{"n_layer": 9, "d_model": 128, "n_experts": 128, "experts_per_token": 3, "d_expert": 64, "d_shared_expert": 0, "activation": "swiglu", "moe_layers": [1, 2, 3, 4, 5, 6, 7, 8], "router_score": "softmax", "normalize_top_k": true, "routed_scale": 1.5, "balance_loss": 0.00243, "balance_bias": false, "router_z_loss": 0.001, "n_groups": 4, "groups_per_token": 1, "init_std_router": 0.0343, "lr_router": 0.000998, "n_head": 4, "n_kv_head": 1, "head_dim": 32, "vocab_size": 8192, "norm": "rmsnorm", "norm_place": "pre", "norm_eps": 1e-05, "positions": "rope", "rope_base": 10000.0, "rope_fraction": 1.0, "qk_norm": false, "attn_scale": 0.177, "tie_embeddings": false, "parallel_block": false, "init": "uniform", "init_std_qkv": 0.041, "init_std_o": 0.041, "init_std_up": 0.041, "init_std_down": 0.0, "optimizer": "adamw", "lr": 0.0032, "lr_mult_qkv": 0.4, "beta1": 0.9, "beta2": 0.95, "lr_head": 0.00847, "grad_clip": 0.5, "warmup_steps": 213, "schedule": "cos", "final_lr_fraction": 0.0, "batch_tokens": 65536, "seq_len": 256, "doc_mask": false, "train_tokens": 365900000, "steps": 5584, "dataset": "wikipedia_en"}
Below are experts of layer 6 (counted from 0) of a mixture-of-experts language model. Rows are named router (the router's row for the expert), gate (a neuron's input weights, with its number), up (a neuron's input weights, with its number), down (a neuron's output weights, with its number) and show model dimensions 0-63. Each number is 128 + 24 x the weight over its row's rms, rounded and kept within 0 to 255.
After each expert's rows: "comes after" lists some tokens at least twice as common just before its tokens as in all text. This comes from a sample of Wikipedia text that the model never trained on. Tokens count by the router's weight.

# expert 60
router [126 138 145 120 158 102 113 116 164 146 124 121 111 160 119 165 109 104 114 127 116  82  99 167 136 111 145 144 128 129 109 118 113 140 177 114 128  90 145 132 153 134 111 115 143 137 141 173 139 156 101 127 112 159 116  93 119 150 120  74 147 111 114 140]
gate0 [156 143 131 134 140 160 127 129 117 149  87 130 127 108 146 174 126 115 144 112  57  93 124 141 138 133 147 108 112 147 139 124 130  97 134 150 130  90 109 116 153 118 140 138 101 123 139 129 115 139 141 158 139 118 100 124 158 150 112  89 134 144 139 131]
up0 [160 153 153 113  84 120 131 113  89 144 128 127 105  89 139 133 124 166 131 121 159 118 126 105 120 133 133 124 140 125 111 162 101 160 162 156 145 112  98 156 125 123 144 136 154 112 113 100 123  92 146 127 123 146 132 176 152  96 120 135  98  92 177  72]
down0 [149 124 138 100  69 137 149 101 130 133 140 161 140 111 139 107 110 139  77  81 136 117 155 124 118 133 135 115 156 122 128 104  95 190 144 115 115 111 125 139 145  83 132 117 142 146  88 102 168 126 157 138 128 130 115 145 142  90 148 122 115 137 144 128]
comes after: " the", "'", " of", " The", "The", " New"

# expert 76
router [118 141 151 115 128 147  96 102 143 156 135 106 111 146  96 165  90 133 105 123 111 119 108 139 140 117 153 167 127 100  84 125  98 123 150 101 141 121 148  96 181 122 108 116 143 168 172 148 164 153 139 128 133 138 113  92  85 152  92 103 146  95 119 141]
gate0 [ 89 123 164 134 123 153 111 112 118 144 158  81  84 133 104 142  99 118  85 159 121 140 111 145 103 118 132  99 127 130 135 125  80 136 132 137 153 131 132  79 143 132 115 118 129 163 129 145 110 131 110 145 127 143 109 115 126 172 115 118 190 106 116 151]
up0 [156 129 157 165 138 140 146 141 129 157 129 127 164 111  44 118 136 176 118 131 118 115 144 142 191 120 119 110 138 137 144 122 137 112 129 100 139 131 142 110 101 149 117 106 104 148 104 117 126 121  95 114  84 140 133 147 156 136 102 137 117 142 110 117]
down0 [148 111 133 145 120 132 105 146 139 128 149 137 140 120 156 143 149 153 141 110 112 131 133 165 145  99 129  88 159 171 127 112 174 118 120 119 133 160  98 110 131 139 141 159 176 166 162 121  95 110 137  98 168 154 140 129  90 128 111  91 157  98 160 123]
comes after: " |", "|", ".", "%", ";", " with"

# expert 26
router [119 143 151 128 187 141 135 129 151 148 144 118 112 158  93 130  87 124 112 122  93 127  99 157 148 109 136 143 126 121 112  86 138 139 137 132 149 120 149 106 148 150 109 165 114 160 129 127 154 157 142 124 110 158  93 110 106 165  94 123 149  73 110 138]
gate0 [162 164 124  71  95 143 175 168 104 170 137 130 137 157  95 128 122  80 110 115 149 146 150 138 145 155 157 116 103 115 133 124 123 123 112 150 125  88 146 114 129 123 100 167 127 121 135 122  94 154 174 142  94 151 131 136 115 110 128 133 161 109  57 125]
up0 [175 136 137 124  72 131 106 105 115 140 156  98 148 134 128  94 123 119  97 133  80 147 154 129 111 113 152 153 156  89 133 158 116 151  87 156  99 140 113 125 144  88 123 139 126  97 126 136 126 121 169 152 111  85 144 126 153 124 109 110 100  99 147 101]
down0 [151 151 131 146  91  75 152 116  97 113 106 126  97 160  95  90 105 162 121 143 120 108 127  80 130 127 150 148 108 135 114 126 151 100 120 107 139 121 122  98 109 128 133 114 118 174 143 141 131  88 125 106 136 146  86 121 135 123 122 137  72 127 145 161]
comes after: " a", " his", " first", " one", " their", " an"

# expert 3
router [106 146 142  90 140 144 128 124 127 180 144  98 115 136 135 177 100 119 113 123  84  99 111 135 141  81 145 143 119 107 110 107  98 157 159 124 157 121 159  82 146  95 134 134 138 179 159 168 142 143 134 162 103 146  95 100 100 162 110 111 150 126 118 159]
gate0 [ 79 158 126 126 127 126 136 123 156 116 105 147 112 144 188 141 127 169 183 131 105  95 126 145  94 125  96  93 130 117  90 137 128  93 135  85 131 115 161 106 149  89  57 106 117 178 187 108 121 168 114 156 132 115 131 139 102 142 126 127 148 140 148 134]
up0 [106 108 132 125 115 110  80 149 147 141 174 141 131 150 140 132  94 160 119 114 120 169 123 139  80 114  92 151 151 131 113 147  66 105 138 121 161 118 132  97 138 112 139 135 123 157 115 103 112 129 100  99 132  86 138 134 145 118  95 127 129 128 108 138]
down0 [109 139 118 170 101 122 156 150 180 105 110 130 130 104 152 156 165 137 116 119 110 115 153  97 127  94  62 141 137 105 117 145 120 144  98 127 130 126 147 202 149  96 133 166  87 147 125 101 148 145 160  86 125 134 113 163 112  98 116 170 146 118 162 119]
comes after: " (", "-", " \"", " |", " un", " Un"

# expert 91
router [143 143 138 106 162 133 125  82 135 161 157 111 113 167 107 139 123 111 106 143 113  94 107 153 156 109 155 145 121 110 105  88 120 125 175 130 138  84 152 124 178 140 111 120 113 157 148 144 143 148 109 116  95 153 105  97 108 155 111 110 158 113 136 144]
gate0 [162 119 116 133 143 141 126 105 127 133 188 135 116 140 115 104 127 141 100 122 122 153 139 122 158  95 144 133 132 130 120 124 135 150 154  57 131 100 107 132 123 153 137 109 170 135 120 168 139 106 152 102  83 138  95 163  79 133 126 105 140 102 119 144]
up0 [178 103 112 111 115 101 145 138 158 145 145 137 126 146 105  97 152 162  88 139 122 134 111 123 127 120 131 156 131 134 132 132 109 150 112 126  86  74 138 125 107 182 124 103 171 137 110 147  92  86 121  99 116 171 102 103 108 138 138 143 164 107  83 122]
down0 [116  94 133 106 105 181 152 130 126 150 134 143 141 117 143 136 103 157 126 154  92 139 136 108 132 138 134 130 170 163 102 138 174  93 169 177 137 149 152 128 102 102 157 177 161 166 126 104 133 127 151 139 144 106 174  93  53 141 162 127 113 120 146 108]
comes after: " in", " the", " during", " of", " for", " at"